Weights of a small mixture-of-experts language model, trained from scratch on English Wikipedia.
Size: 10 layers, width 96, vocabulary 11380, 5.55M parameters.
Experts: 128 SwiGLU neurons an expert, 1 pick a token, a sigmoid router.
Training: a variant of Muon for the experts, 266M tokens.
Below are experts of layer 7 (counted from 0) of a mixture-of-experts language model. Rows are named router (the router's row for the expert), gate (a neuron's input weights, with its number), up (a neuron's input weights, with its number) and show model dimensions 0-95. Each number is 128 + 32 x the weight over its row's rms, rounded and kept within 0 to 255. Numbers have three digits each.
After each expert's rows: "mostly gets" lists some tokens that are sent to it at least half of the time. This comes from a sample of Wikipedia text that the model never trained on.

# expert 2
router:186150120111080135119121130161126140128104114109111128149166095119165115181173127184121089137136092149120065153082164111164101156162232094126072108046087111124128156131128156125177075193083111081146122169144071137141151126069090147116137126098148144067102108120142147127133136113131155156
gate0:126181095155158148130159179131101160127049128170082151167098122166153120116133180212101148082135163103146103089148102141184078129109102135126105128118127110171101092110131137146157135136135114121161128153199117135168150143173124097142143083136128101087083203094110094179170091084126088076
up0:146123112124134119128144147108166183101099128141065149148122099145127185079169114102124115180115080142107131122143091134182100117168156166119125056109113167096101121160194097131130126122178105118161057073123153077124169099103109133186108163134160184114192109141130079139145108112103191194
gate1:090138123110106149111143165218108167125150059108124113125089077158167154119126079216110104131115145178129097067162119137184136126136186134141095130083128112109141115196075095129127154120145152140062151125134081192125131139110128127140195076101088160165108106154169154098139114117128110130
up1:143107122109143161095143058073158135177126189109121097179175145100098104142113184074096108147113127123136148104082122068140145141102118157141085116113139173153161113092135155142162113155198174170092105155092116127191139090096090094146157128164159148106056126178086078088123099120135163102
gate2:135087090145074130112122153096146065088137118187085059108130083145117118143130117133175132148148082104125131147074138115077149171146110166104132118126106148183127140153089105161188152157157121144135090156099185045147145094175116123126055131154117106088087159117114143095118051159177129111
up2:118130111163135106158087131078075141118137118064113057114122153147163159133171153110142144193092115125135105184081131105065120171093069113163103105142116034091149168072197152152180110131133151111165097087126155126159182149128122098089108107141181137104117083106107144120114109133105124145
gate3:138117131107099123067156106155088185092126127105118118149174119148185209126165141166112128152121109136133096183076154141192136139113110081122087137102130112175167145155182086138116184131101081162175169144165133176111047096096117144117214136102106167153132144124103139110109103174131119114
up3:170161161127072090109078115220145099121126151094116105111125132105163176158109075168131112129117065116068122087129119164166111097172101107095165167176147103082130116104103111149179132150110192111131163122065143122129129199083058142168117131097139129174110135100129167092108115105118134107
gate4:132106123153096126101152122107094187120110160166103069143119139069115195152100196159119140090143158160112132146111124133194177140087142141168148075116059109128138170137122154159166092182125149090105115150050130168140118131111143179182096196086107122118127146182114148118104083080122119118
up4:128139142130103098104171156065091144126083167167135141118205124124124174099092118117100139113178093097094090092191098100082044137154133138079127125154118181154133119152085135105143153132167136110126154124106047061142130095091153097087072102112144109104145161095102135130191116089092134145
gate5:186175069134160172129134145112111139121089126141113175148072080098149146122149095164180113161143036062116163043132111131159090112119131100188138073080126102113109128134104070156090100158131114150114137132153147141140140130086136139129146131180137159159124120099177161086190101077126125109
up5:082109195139118156140171108134102113108127102162169145148120113155117159088139149098142178118164103126128147132117162194106146135173164113149121131104074084131108130179104123127157086109133140181151146140103136104135070109084144103144103030155173153101164167128028080146157124087100149065
gate6:155111097135092106159141120177065092084144090087135137142105082122182132136066049126112155127049125143084138098125165101176121119142143112094087118095131104121133125057097161075148095099159169073163107120086134152120123152178114107147152139164158097114133093081139074134108089138083074124
up6:122110107148125180125142201143086140105091128142135109164112120166141074176138030079157087133123122075144099106133095123121112083161159079135114127104185104074106141145129098109119051172105101126111163070094166116084087106163097129107130150158115140155107113042177109126150144108158138140
gate7:065174119104121145129112127079083128150175111097172060110126084147113152099141171140091136114152151121182148126137136128179152164136139113135112152130104182126095147066118100108135111135054061152095139083109105163141171117136073161161100140132167139254107106112124155102099115153149152118
up7:150127178109098082145106097145128156169116102110070111195140188178144152145049105119083110176121118117115147152082087107108171124094113158108103157142147095110086109108196113152138117087131150135066129147085150102180149102141096061086106120117147102147095100131109212129170182128124151120
mostly gets: "Al", "In", "called ", "pro", "pre", "Pro"

# expert 0
router:152120119059073133168111150167132125133092074147083118107146133117166107158138158102195144139153109141135087139110169119099154104124101124108098119148099138133122175076102148076115144133149117121114081121160134111135078108096132094143121253181181140092136171111142161118164173190135172189
gate0:141139147085122125113106136167083162121072150158143128139121055106116134110123124172131090101099066154133139101076142063081103191148165122151100143091167166066160172166109150086116075143177125070106126120153155107084109133162141116169106210069115163147138132158108119121163125095132152082
up0:103121095170138181103115132135155104114105142106100128126168164088144149152140141131049109145169106130135157115177151074103140125163062087148176100142209087090110133148198132121100109107125078082123050135117096131087075100186130137086095119091189114149134138096111110134090122121139130065
gate1:150225070130131150175134118119088097129148134118063118114091114125088138108140090144174148132153148135091157111126083125169095106133146108145092160040125110152164202149103152085153113095121082164087120121101157103137136148090097133161122100132132159208167144131144123123084145189098102193
up1:096082078112082065168122098078143135130116133150112131083118094132185131203068105156117149118143150121139150102114143142077095148133147073107158167096082090131096170145150133109130147116198166105121148186122181129104121109165153071092179209128116139134136157126069140133127129116104076168
gate2:122071120101149158217106153091149143083118096132184108107098103114206081133109096075190120206146164123164134132160150175066116104168097129137137146149173165153118155174169161152104101141150179123098089132075137108137110186146127102143107131124108142125107077173128140097149144134112137171
up2:125152168192132085193114097084120147181174142134128119148134101114063120118149149115069081129130053103070157175127095111080124116161122094108081098125114131123135112122142127177136139159091142138149189148082124148100104099081122074170115115155180109122166124143106073066105133192167131102
gate3:192109095184082157147116114088101107131124100084195129133154159061087094095170095152149125139118097192129143159074134113172073148100065084116164090124125147106089143143110172140107138154102154170084191115164165081158141157127086119142136181068116141099145143109086131136159098113120124101
up3:147125168151157067037101165094122091107116179111089076115120115039101117140105106148124098107118088093165068148171129122122137182130148149119134162146185162145195114142106102121115137082123101121158104113097123119144136158134094147119153092132166110054128154166109104089083191127136188147
gate4:182118150117078220115153235165187105143115104118125171144130101087166125135142136110146106119109152072141144120206130171118137145133073118106116117157120142096085160053138141110100193117118146166171074116070130096109165160146106127157141117110133152157106144097146144096165144105113099150
up4:098076099102143101160063135128126106116124123122116118134120140046168108191115141128113148137125147082125158136134072146147133100122109065148133118088079211201140071121139142129145125120110195067166107110180138100133074144130077115093094148115153138107190108123122120113171191186139137139
gate5:074132169130151136081135108131124098123107164167079166115122116129148086104140099146110080158136118126123106126087118093083118136069073107086099043132106143126067107156116106109151173080135157073105180071171087185135118116089172130204113085127108155141123128147128129120103198140166179137
up5:170152147073122170094167137119132148193169117123093107095134185056170168101133122146114186141139154116147113098151106136109175168098146110143139107126137133168081087161094101159194140190178160092101154071154111091127077103151105142124139162157210146153146145154134115100116135158153154071
gate6:133144139110134142113120104143137170056120171091088118159089106138137127129142130161193081144112074113122117106153161132089099153098102135118109044179182150108135086146097103108157149151126145074058111141072094112143072137152114068144119152130106121149131109087147082057172168069166174124
up6:173091120109109092122090141088105141155176114135186122082203107174114130067081117132148117134137136099097102136045151082089118119141124139144126203146080171108090144084148096145132063155099096132135141145114187081086097109148181188122106135125183150141124117169095143118096123156131083146
gate7:125118172112071096066204099075105163158101184130149081126134168144146081139178083108197130157117118114132129125106108128132095108163088139103120103070136160136194154160147121141126122085140114133177133136192144085136182093132140137144138113080104120093100092175176161108099121173186136168
up7:064131166134140132160178125162145113091163085096101066150129153081094120099144156156165183164097143157171172126074098110072145172131144153164106121100096104177145114138122145131082109156165136141166099114038155117125139077079131120171081119147165152171073096097127138127068116153102146109
mostly gets: "MF ", "Votes ", "Candidate ", "votes ", "FW ", "| "

# expert 6
router:148128052153128124158146183135177105108072110160090068139063149143111107132124101151114115110129154125110048150122125083121131087159132133121051190129134107098122144090078110111113114069113106165061146140123154105162073087085120118151142161118162209102159131107146153153126133132070139096
gate0:132151087125055171181159233152183153110105084118159158103102135151079121142137152136117120117133162142148139060106153126142100137088091120161107131086113117159118115153108101101091142169114100131115173166130091114132175101122106126123127137167061168088147156163133064137157152172076204133
up0:191160079089068131069101176139132122137101081138177122128093178102143101102157130090101138137106129208127116108073136098070155123120154097145143147098109091101070174182164090086166124145103122106110147078054094120142144118099143091140171156149083129092154155169109136112073107141124120109
gate1:090120158150098089112112101147095159139101096200144135155144182126105091080178188140068166151112169134139099134105117126064131157127156138167139173172086133098171105102143138064107121100146078097117103127116122120144203164132212149131133116144170115130128143202126105071108081108115102111
up1:147149142087101129199139146140143163102197139100148149105173123119081154160102167087095150076148116166122136091086108109106166112062129105118133129163149119114124126102171115137153108191122170148152090176157201140137100173136157153211125139092079129088186167098094125192124152140158157129
gate2:113131152123137153146167146154109125077090133121136101093180153116134122139116105108125104086081161144129126142131082090073087140126106138153083118114110135121061089074145072142095151141114196101115147164078172158076052163097064098114188110140139167121143039141114152090137164100118120176
up2:134139133149070133134154076102126126063105121156090114111154134069113081145131115106141096121057119138115173126147169093193139110125104143185111102114203153147123091104132168093088162158105205086124136131163163129185129104145133101085110116109151140079078086128075167056141124085144139102
gate3:100108131102136104127138143091080116116072147145126129079138129155174112171185031096104109117160166169197117139150110140121141236140150134149067159137124074117120168112158100126183159112091125156133125110129147097141153117140078118114097123086100121142157094139142058113110144143079083077
up3:135158086135120156141154110132167146119083145193102112146156138164151138101161106150140110145083158085101134209184189108134129173092137081146151208133140076125051131162132059110117131177100152174147106097129139140145138080122155141131155072159075098128180167099129137149126131138132087078
gate4:139124146140131170096093093080116117179128124136150138135160150152104088108109163161189105114090101115099118193134201137134106200168126117106098171124160091145168065136088081112140084163216129117090077183127115132088101149181139173093152139116108138124124167150090115131134084168088131092
up4:089132116113099136123113095107163111116125161138093071128121145098143124132127119158105163167141159119174113093146040158157101138069138201116122107122154171164131158086157147124111162073126167061119152084163119154178144069087178142063105080129200083147129152126118118105147157057127136137
gate5:140177088125121150177163139107125098116126105178098150105167107128166133137099115113136153128041131145118148116148098107126135150069102150136144154174110148070103078114106140127092145110133084098179071127030149128163148200172165184147158118123167113123090082138150143137093178082112073159
up5:141146100114114137122085129122146138169154111109120084124064155115145125131183114118159170087126137159142167139115190084058132094122179121154166151154106018150155089117146158157103174144098114132196126084154106168119077104143121141144118090172138127175144127131139107153120138121014137123
gate6:135158145131097164082169124133128110096106090208129219116195123179132112114144067128153139105144194107126097167131138094132122158031101122165134161134102105126126152137134144127149158124145104140075163167154170146130145130093094100160121118117161105106109069139171079126049178127129153149
up6:120183146168139114084155061109114143083130120168125071132138055135115118157149117097165057138088128119166146114099064114143163131167148169106162127102058126091168085119065171139200118098124105121095133077115136147094197171130165159149135131109145131119130150170112120103122091148183106100
gate7:165135182122158095090140126131106147139075121153143186049158145152126133096155167147147066152124189102093132119091132140183120118140118130091124160125109094072169093135131155129185085133165165103117152139112163079097170123107050127131067148151117104131108197128118150090041100150113147132
up7:154061161117091139169104141144124111144134174106097083119118066135132162130160128108109131139092083168145089133184086163153115073148075104103121111077158133134191113139123085062106169140123132101145131131165141153140139168153166116127099126117201192162133135134145091194130136088072088058
mostly gets: "Sh", "sp", "Bar", "Ch", "Cl", "Br"

# expert 3
router:133094101090114095172147122132172220125134173132077101108110178109177109129101125151166104132116144098097109168138112140147141113133160133127115123134052126087077092112096109100141120070084122148114159119119100123158104107003070112101121176067126133110134156160145147090161143173115099151
gate0:101146163083127126162147132134141157130151093141102127098116114163053087157124106110147178156110115123196175108117146143139186159112140166166121116132130151123181115098159186066120087197084142067164188104089144099130151146145151178155169118160203096111130142096128152173112182130095096152
up0:162113120083087147122092195129131115073102109102125126095201169101123136150126134104140155126122134115112138107149083097091146150113166108111107117104124174100084109182095142138106063084098125109154127087091153196151119195096118103104116107115064160089145107095059114113084091090072195117
gate1:088183116134164106148134028109135125103140203129114150115099053186106112124164088146119141146150134108111135081101140132143184118199169158151122129064110102166135137138062096176123077097104080114072073111133166157146165128117097129160143100165149157119092136142130142143133132148135076151
up1:161171155097188129150133181146051164147108133132133159103110109127124103117120169174123119187152173142135110095154075135146078134165140103107210056145117119117130141146031108146148081098137148124140082140149158176114140099147094168143156093147126150145158108115055194141102114129133104160
gate2:208102102149153109119096151133193081157172127094058116104137145074134128124139063206121137171169185072099077134108095148153115115125142101125147124110090140106138125100116131100128054143113139119165173125149159129132122121095127115120114079116168179074091114097124167053127120096101098160
up2:165128120100121121116102097107142102153154074129153142147144156164152133105168092170130171106147195151120071101136091223155110169085110152103124110131146162080151174093115119106117075161074151172147118151070095133139156160152143152139120153205096073173091114094128138125118143125103134215
gate3:087165146128069142121091143146126134122133090156145151131163131142135087168166092183113110152087111072120112188141115103147079051110141154104149107114136115069118148146169204181098143106178066163062103149091126155135151104152176124119125128097078184132078122159158127133141158188123158159
up3:154114163056145088111122144164076158130134153132116177133114116134101175150174100143178146089133149134165168140066152177102136104130192130115112149040122049103144097121144070105087094063112145148131085151160150158087115134078158127112109124061147141126120165053133112099137135121132142139
gate4:129137109100074123099092128126115109178161136098096158124115147206162159069083145149189105068142093177145146143071166133144143150123107158165128147149139134157157117103120098100125082097098199170150104114177071077124109132078118110122102119167068097133167082148180182178119130129105145145
up4:144175136171158164133103122129118123081147121134135065109126098164180142063155121110131127109096090203170111095143108152055061117167150150114083065162173168134075095122137144095151124105086129147148190111120118104115108122067091101149075109147144125180120106130076164151122117175091112155
gate5:208143097153152132136101163134117118129080106143148052119105191130150102144189120036123163136116112145144144141182160116124100127176108144141104182118143194118119167157158137181162139080096161144099125117134135117156072121142083098176090104094079111114086149140151093162109102071109132081
up5:122139111110115041130203166159131161060163142141177091063133140131132145130108149189080152099150088116081116102195092086140112121173122100082179096154131180140150130123101116164105164104115115101106130158125119107148155131135104092094091193111175089083141104148117128072144158180129135132
gate6:157139042115147098157092175076114097084125115122125161119108137161093214112121149160168131135101117142129100074150125100130109170178116131176127128144116101120108151146172134131133188122063129084121108101067155113143116140106218102117055133090124123163078072166186116103139130124152118121
up6:121138087125106157138204166122100143155148124141047129143163132142103122098102111068096128104122195115115131119166073159118152118157115170147105165207149092120081120142061072162143152103127137147145127152162098093153112071105101126173087161101163110143134157164085141104128175100135201173
gate7:141134087084129111155085185126210118093191124196096134112111122131066111122105163182054114183161123141120151212121168084156127150064130182145149113137133100086107138096118097145081143118152111160126105148109143163115153068188164126125119091155110138133081131164112133120142124112090137130
up7:104144080151133135194090110106181157139158096128096096086179191096109129140131130054135155170066143133105070154099110118112082157100163156142128132142135139127139162095129182105111148186122113053109185135150096124131126114090096170088080159125129140093141155126077175120139121139083201148
mostly gets: "University ", "John ", "William ", "ara ", "David ", "i "

# expert 4
router:106172120059079135159117093149135141155101131107068136132084134174152105138138091124132116117130094123147071168201237135140130157159133142087053128086124105078119165054126110076133124130077172145123127132168073169147119113093131094118120157085148132116109112170118107084096106160136127136
gate0:192093152181173122095116174156140158125149128131104035138132108175129099121131137175127133128167065140158082137125140163145120107115144099150182136174099106107092129190146175142112086118145149102185129119205120106125090150113145192082080140174105161152094100162203152126135107111128149138
up0:152146131191130085109153160134119117139147121128145088138129104097159155100163071159183141121124175136110089082129126064122113109037170158171095100133119078138191059099133123143153141106162104106160157154110055149084141136104098123150111098151116115121169110154164080037145123169154108123
gate1:162187131109095120098146099139133133084073139166139071163127127125144080063175165118164144118140076120117199158116160098096100146091087149147118162175123116169100126094131118099090132158179146134172113149108130195153141140092149074161174172151098139063104082169090110144105114102168080113
up1:098175154143111081140133125135179093093163109128151102141076151120054153150147098159169073118141076115140142146133162105122133073178135155146117107113126087135201144068064066145055140124093129150161111159123173087092105105131116117091148137141165172159132168112101140120151186165155141186
gate2:100104099125104051162135082114114158139049142111223095070179103178174156111145125119157127106125125137052090147117159143169115135084100102122128104153110120119111138136152135083136086143161108127074133144095148064113118111152106108083054099124121080108194161133119102098159122096123109128
up2:129153176093106123111119139119132127122135137124116133168122114103144166103131090161123107148172121112076134110103151168158143214153124121178153147141035178130126153084044092132077122100110101126195133155138149175226119117113100158180125119142148059105091092146148120155162142158110138171
gate3:128114112134189066147120142140137109133086053151154112150124137145096153174104201115143128173145085155188153158074159086108126086145147112099198087119072148120086077176153126155193099110159138111122139168098162077142105159083121124125107165125106154109102172106156112089136159182164115141
up3:098147128079121162143165134096130136159099125125137145152167174119150188109082175090125199158154199089133178052147098140127120136098149104152073147080146133152088161130122086110128116095175082105143144097143082171115159102154115107064136093103138093128167152165068128120121101176120130059
gate4:079143169124141163112197147160117073193143152143151132162150173182137134117104146150127088164144121122148152164176115184143104098156153132134087105119109099135160133132066126168130112165046153072162125114125073070169131076123157119133082165114175073149065122170135148144100136116118118074
up4:104165098106074103147068087073151177115116166135154120114159152166165147095154157092168152127124090095095103118124101129074090058073139141134126152141093135110105169116108060099064102144193124194131110156103113153130153116185155151062130113119107136115192132131130127121182099169121108094
gate5:102141180094096180153183147160097126111133202155064106168113104088141098166120115081120070128102103181102135129075119110096132140140111106184137158153152139159076126141114148146132112135077180079197206107097128136137158100140138083117083084133132138194140159145117122159110126083108168144
up5:097187122122131069097094164088137136065101105189098109170098157139101121088117188140095108138123098080180138130104117054129123110140166097144070155105126050072096109166131180103167105103136137163138095069098120118102100124122178078087180124104133139140162120159139129129160132091128149093
gate6:101145139127098150079112084155117090078141084188123121163134152094119090147145086124108102154131195167121160194153135114128116170116111141122120165111082058141082110103127122091133206134132148155098092164112095117112130100128214093157105111105149129153139108159102097183152127178116090041
up6:134117116130108100170084132089189103187139081098087088154126090099110138144137169104093135129098124154140146093144102130114129126181167032104108105118078103139067101124096118124167098149136109123080172132131163117119102112169105105202146132165217070125058105151150100092140132128152094127
gate7:127156147108143116135075163147114142098096182087098114150130135140180112115088136178135084136080094108136041075097096131160058115127148141126137103139102117149141165165117140126136061182215143136117164155135115203107108173163142135157095131140081131100125112095166101133093156180078167104
up7:110182147072160135074090174146147109155105187131082170150159131118135127118108143059128099168136123142172118082149112107123143106140134172168166169110142160109087109200191145129136177113129091052197109120129147104161126091099121108149116187119171120146118134192170116094125171103118124173
mostly gets: "was ", "which ", "who ", "been ", "He ", "have "

# expert 7
router:122125092070094099219115186124106128162096192115122120128115157155156130084115152132202127181124108116067096126148174116139088109125146110079125109057139148129145156119119137123126091138054106099098124187111120182200145118119132101157125157080197123079091108137157128157135119090112121130
gate0:085209118149145103189167109154140125058126113070171166148148108092167131131097135144146140108154122088136108123110062146109111147201112137141150076170150136154097154171121157130201136064144126176097153077121163072129128151143121071120185115093077137155146121165108144102093137140119165127
up0:159076152061129099199158070129111131086042173155098165112101147109134109079173143111144177192105115104113135167122118173181141118152093124083074103126111170157094101103138112128084130119122146154138100061154119170116171158111125155134141158148133188145141188136141104152163119125113170158
gate1:175112117158106153133132130161194102138158028132098166101102105062130102113148144100137126154097088089202143117160097140113093151095091114135125113170139135095185135137153107116174124114157154087096104093131126148144127172123088138107098081114178136162103089090153087065171134128208141085
up1:174063144139131142143148094126118087153134172119104121106054132171080167152169145110122087128135087136130087128104105167137171098102147161092102193078083100087116136156101094137094103087140142148132080101118074156080139127188163171176138098119143110155137179148206104123133143113167122063
gate2:164115144147096097102121193142146147130164145149073058176166154090113113101113101120154135191165102118162147120086080158116176165051109156137066109119186157118146114115147121147090139193135149110108091116077122116152140107093166118114138129126159144082159095215119178099129122103145180108
up2:122167159132118092122153172155145104152107160143062172152177090119126169105134106118178174143114124151075110092168060125116148161147102117143155148138123049123060136174190111084119170125135136138112120119125113118108166146042153130102125187132121107131146154094182042095089140130146124090
gate3:143121111136103161211162142130102189127140072167128163118105152166120126099129118166176090106165131137117159113132126141204087150121108100124170171124080158134122118152127123159128090127068040087049127117070135152120114170122118112141191127111175106168134116084107128152172144077093121173
up3:186165108151134094073174191158088128100105087131181088105173152148069102127110149033150136153137159131143107123113120143058131132169107157141172142138152055152137126130138113143149103104151211143142111147182151073078101129125122118130121110137108110104147155139139219132111107156156127114
gate4:099078098181137135164077121089192177213159100098080124125075121117122156141149156063131163084138124079155144142127140098086090149143057067160104148137129158146058167151125140112117102147131129090151129148085137144111141102089133197093078136114173113103163123159105139129137154128154133174
up4:098149124196121146094127159122084126129084113132197143095068183145111140064134115111176140097155121084142109123101155115137134108156096084122156132144170072167138167154176101160169121120165181130124093188085102157127128149166121172143077118063194126106080129095156104084173125148165122115
gate5:086153098177108129080138139134132079160133152156105145137154142109119107150169153198081138158156154107154091131131092168088131147147114172095114167175113184089137123093166141108082136117132150058155150137148165199125120116090159111149058119143143148183145126177117077098198187103168147090
up5:114101127075148171139107108101101180087134105129144083122055121150082096122158111140158204143141162117171163114144114177123117171115126102155115119092092078080142095168119147129053147123172108152116168157135107102121098126181198121147196083136117181122152163133103120085124156074110180159
gate6:152158123122078163128141103144105165163152112105131158154149138146133097098145136150136126149148149086085111119194147187165096070147152136159134153143171136135045116153174145182109124124171166058125128152139045106143084143153139133065069099092097126184080095194101129140113159131124152166
up6:150111088127100068162139128128143101088158127138109114124195083100171169175109145151096112089082138106091143047138131156111134148191145158129078122139191105090081187167124127075093149160095132161130119131127141207137181169085119062165145147173150103140128133116151107101112141101120088102
gate7:093105119088108130081109135139086125111123142164100101104134138111155043125159130111111153187105149178114076186154104142146095174089129161061122114080112121174090114075174139126164148102061123075127106130083193125124127171071091128133166114099127109094082082112114113105122104196132157142
up7:144158173087155088183125076122130114122121154077157158164126053140148167109138163164147099134144103069178135121083182112122138085156076199079133149136123117159185130102156083061099114150116141179125098151122092107158106131115124075134127131140233130138122143121144120105130126110160175094
mostly gets: "201", "200", "198", "199", "202", "197"

# expert 5
router:142107131073123205114146165128157148112103125111126116075135143114157066144137177152155110151086120160068127152105233073133110131167120163132135105156153127100094155163091056107110165087093159141124157127111084156122103084081117085148189101102170134107137076174129138084138138104166116143
gate0:143205108145120081171126124178108124058198182120091114111138153110136135069101153123103185113134178135125104134129121116118129099143141104051071105079132146057130111133131126130127091107132083125113099114089086127123163129122201131131088137147158166142116077184103054112125115096077125098
up0:078128147159163192136123156151193133080135112100114150164108087143174102120108086076067121163181160105139134167124201048118114137113089143103170169106169085116153125137156068106081156066146065105100175184127099115136148127128108113146120100116102136141122116132123143143118116105141156193
gate1:113105124162149072119154106115128105166164131098120132076106101118141174106062147116119109113047077152135091142107140153107110062137131121088178124161133077104152179094138119097139112117090141122093131124101101175174136101209170153153075176147140154114096143105113207096108133065149076116
up1:149158074105144056120130145175097129084140167192146189149090112091122177135116114118130072117115093119219141078123149076124160155119157137125131194118107151095077127126118113097127083142136113147183143148139136066144070154151104078161098111102107150104179170141154114117075139159132147091
gate2:096121152131178173150121140119114132075168110093099039095119124175195118144158053109139115086142160128156136164082123111143106144140127090119177128144165189183135118093124134132087084148124117096134195120072112123105099102126137074105080138219170135127108136123153138137107145106146187096
up2:117132128064174104106068138121127127118149156148150101127122135061089108085138132098160158133189072220104143087124127126124113049155139095176152135072120100130106134066117129107187101147116094070135191159164096160140156087140103143084069146118135146105112133145094168142176130130111107134
gate3:061174098074137122107174120132166145098145127159159129162138146107092151114126157119155131129123145090142104183129104102101057111117086136130132121167117177143083102124081170072145179152122180152122148164133155155214164128114166083085120153158135191120203080104126131150111114151111127055
up3:057144147166090062119148088101127136147112156143112113158108153141106133133139116071115145111068134148100080214157184111136114170114115091095090134142103121122127084059174145125141172147129124124145121104125076158115198158098092096151154093130130125093116128159150059180098072089114135068
gate4:136133164180113167154198116182180082131081124181112113139113136160166110147131106120144140124128173133086154142128126149131147184178125128187146148173076179163135146151102109106097159137163074150075148144132107145133134114120103165082146100104028147147137138088120076179120134138047159142
up4:120106141136163038150133205129143162094151087069112133112114093099090155102120163110067091121136139131128134123122144125150132073148178090128108153146181165173138135163033117104162102135098169102113159095130101156146100158082134148154181164149141109125104160136138141124145101128235136139
gate5:118097079171124166124091158161112165097082094158151112127155090176166035137167168179089152121159123155105100155138173135179110056160130113089096153086148084175102106131106148164117140129172173159132150117152151149094102145139096118132120143095127122063182170094166088107139108145129076144
up5:123127069053159078100093113102136134160158140108111121120189118126161141110080136115161144168148134141108145078132114146133090105129197080145167153143180143110139169073102080136172130176162173215101092122118081136163133154196136123169138106117066116097098167116113139134096120192130119139
gate6:108096194113137159147129123115131210135141090126155099137165121111156097161154138098117114113174092062122170194139123111134098149128144132143088109120111114112152122113148090146155126155167128117136170110143151155105102143019105096176161140153085146166108096147201187086150181061096163129
up6:114106182092150141133150147108115162114109104124142057119110168159161171156163163176088099168188113116088113163095082102054151133116158154094101201140085091153082130153137117132151109142086142135160182127141186144082154101111059087117158094170153133164144194131154141107167120137118145104
gate7:126121153150166125169131107128128158101157170175112067147161090107158177117155110075137130045145140146119101191153163151107122111142118131186086119149048116129115118126160084161108165109141173130166145189135089113139133106129122114146119118145086170071127082055169060132160142063130105138
up7:122163102053152172109122135122114161068133081131172056053097127119133110115149151110158165148137130159196129109152138113156115129135195078071165101117143148101121139120123124135123108107135141160135085084107099185140123182178185160210154091146097124086123128174109099141130125114141168179
mostly gets: "film", "football ", "local ", "son", "life", "anim"

# expert 1
router:181104126115114157148130126185199127173102086155121103103143096121172141092124146078172116138159099144165097206123196145123159140132121101098126112170151152067140141120123128060170076132148108144140161109161127158182123141098052119136140140117210104072094130103079125158078121138155108125
gate0:084119075098112201136197131099133135163161187104149141188074118070165146108136105139146160129159139113113129096154126123098093096166093117149109094156156156139128111087150144170139151127128144134148053131106122133075178169125091165181073113128210118067120111172134089107070118116141128133
up0:184169200131107117147121112155116117186149101158147158124135109146116124154160096146131138102192078121097149169143166154114109061110113134178130099156141151077135187118088131152117161122162154142141178188135205136082078104146136086133159144098106173102136059142139127106217099121118102142
gate1:165157111222121140121116156136093099135149158137148110059133158072164149148126132082152155106126143144115147136146174130074123096157129108133163145124061107123095188077076122079187090076136102123125159106145168101112193140165113133128145107195206107109132154138157186113117158120160113140
up1:135109116158089102148075112144080093182163140164135105116072082190190187141131104141145098127113125081113132121133112123124121152100129089134183079128118154069131150131162221122104135137134161121131091187047117135117109178089142149160139113101137175136133141124096185073165166152133115175
gate2:091166123130144054153153160136137094114137118080099047129150094121112101140180122170136107081114150128112111143130152130172124106194126190190115097137088055130089133111086147105105072161133153099126129122107155130094140149071148142104064093172099108169130155151128143137193112158114204148
up2:078133151112102096099071089156107173144108189136115086121130112071134139102159094113123098119098092103182164110118094115105124113146109099116073108124113153088123108142112165129090144095102103120159152159106171088046182133116084139159117082111223086099091113121123143157188117155178079091
gate3:119137077162130128142120138118139164047135135082131143193090125168105154163163164097114152157133108148079187197136102130089086170165102093122084080091142110117122141139131135165161153143110159228177169103085109191108163121149123110071165145121177094097120158109142098106105143118141138143
up3:136128195132155109096093109161116100126130083100137118106180173156148092152159069160123113130135156169077104138149104061073127158198167123133143174136127089172161172155155087071149136170142175099121101121140095130154095167131080127156108088063119139088112128132116091093112082171195130130
gate4:059100139121109167100053149178170123076124110155160108109132134158139151142226129064111094136095176177132161170163156134115043178143120101146135094176173078079163121119079132122117154158110077136133105131113130142100123087156121077111145154148125117140112132138156163160108172101114111112
up4:131220155137160117110153143105148066113120085177104136103106194082156177112091145090151186112154149169146127133189141120048132121174128098151173103173125081136138154096138105122106162105164109133168098132118115147168148179143174176149100141136110168131061140121129122118197149151111147162
gate5:103147101141115160085157207182141116148158129143096135145123095136079113144118165098192136106173137093154129184102100219089129147058153103098137188059072120071163103136139125112115123155134160163135161094085135127131133119073123123110140168091140125140124095143097122113070170113127107185
up5:166135148067104122128165093146115139104102175044149129154136140101172133141082103196112155101093153156145120112125139116170155148102107137122110190162131174079180139177118109171117096121153132123140042118060139159122063134150127173113091118167125117165122147134102178140156091100179079168
gate6:171122113075059161154118130150154094104128101146150141138109159062140108080111134157136087135125150123134074140106119194138105162072152065123099174150181185102071113092144090108156129099085108138119155122084133179150127183125081133133157182142139116118174144200114096115129145126110048148
up6:156098105097103117164105140215106113143133100177088059145115135124161169102087145115104124135113127126096074080127118115141138135115187074138121140128110162132121156137085131147115064159146170111191117193169127123109145124169157136122156108156155107221124122109221169174165114155133164135
gate7:173140166141125138183163108136124125156123132136122146127141137158108144092118121130112083062096075161098136142085146149112144172160180181138130168101124138129156174126095116112156128136114081115123141117064145157189169129140171208046180083124087152078149109173163115083130093124121146044
up7:130196137096150100145146100159116214123173112099087157165081198148115121091153116180109114173086153105120106089088085149135155112170114112106110107124163138186074116160145172140136145183091075121151156124109146112140071096067160094137155133159086143181078164126109119157149120124102088128
mostly gets: ";", "\n  ", "In ", "Born", ");", "See "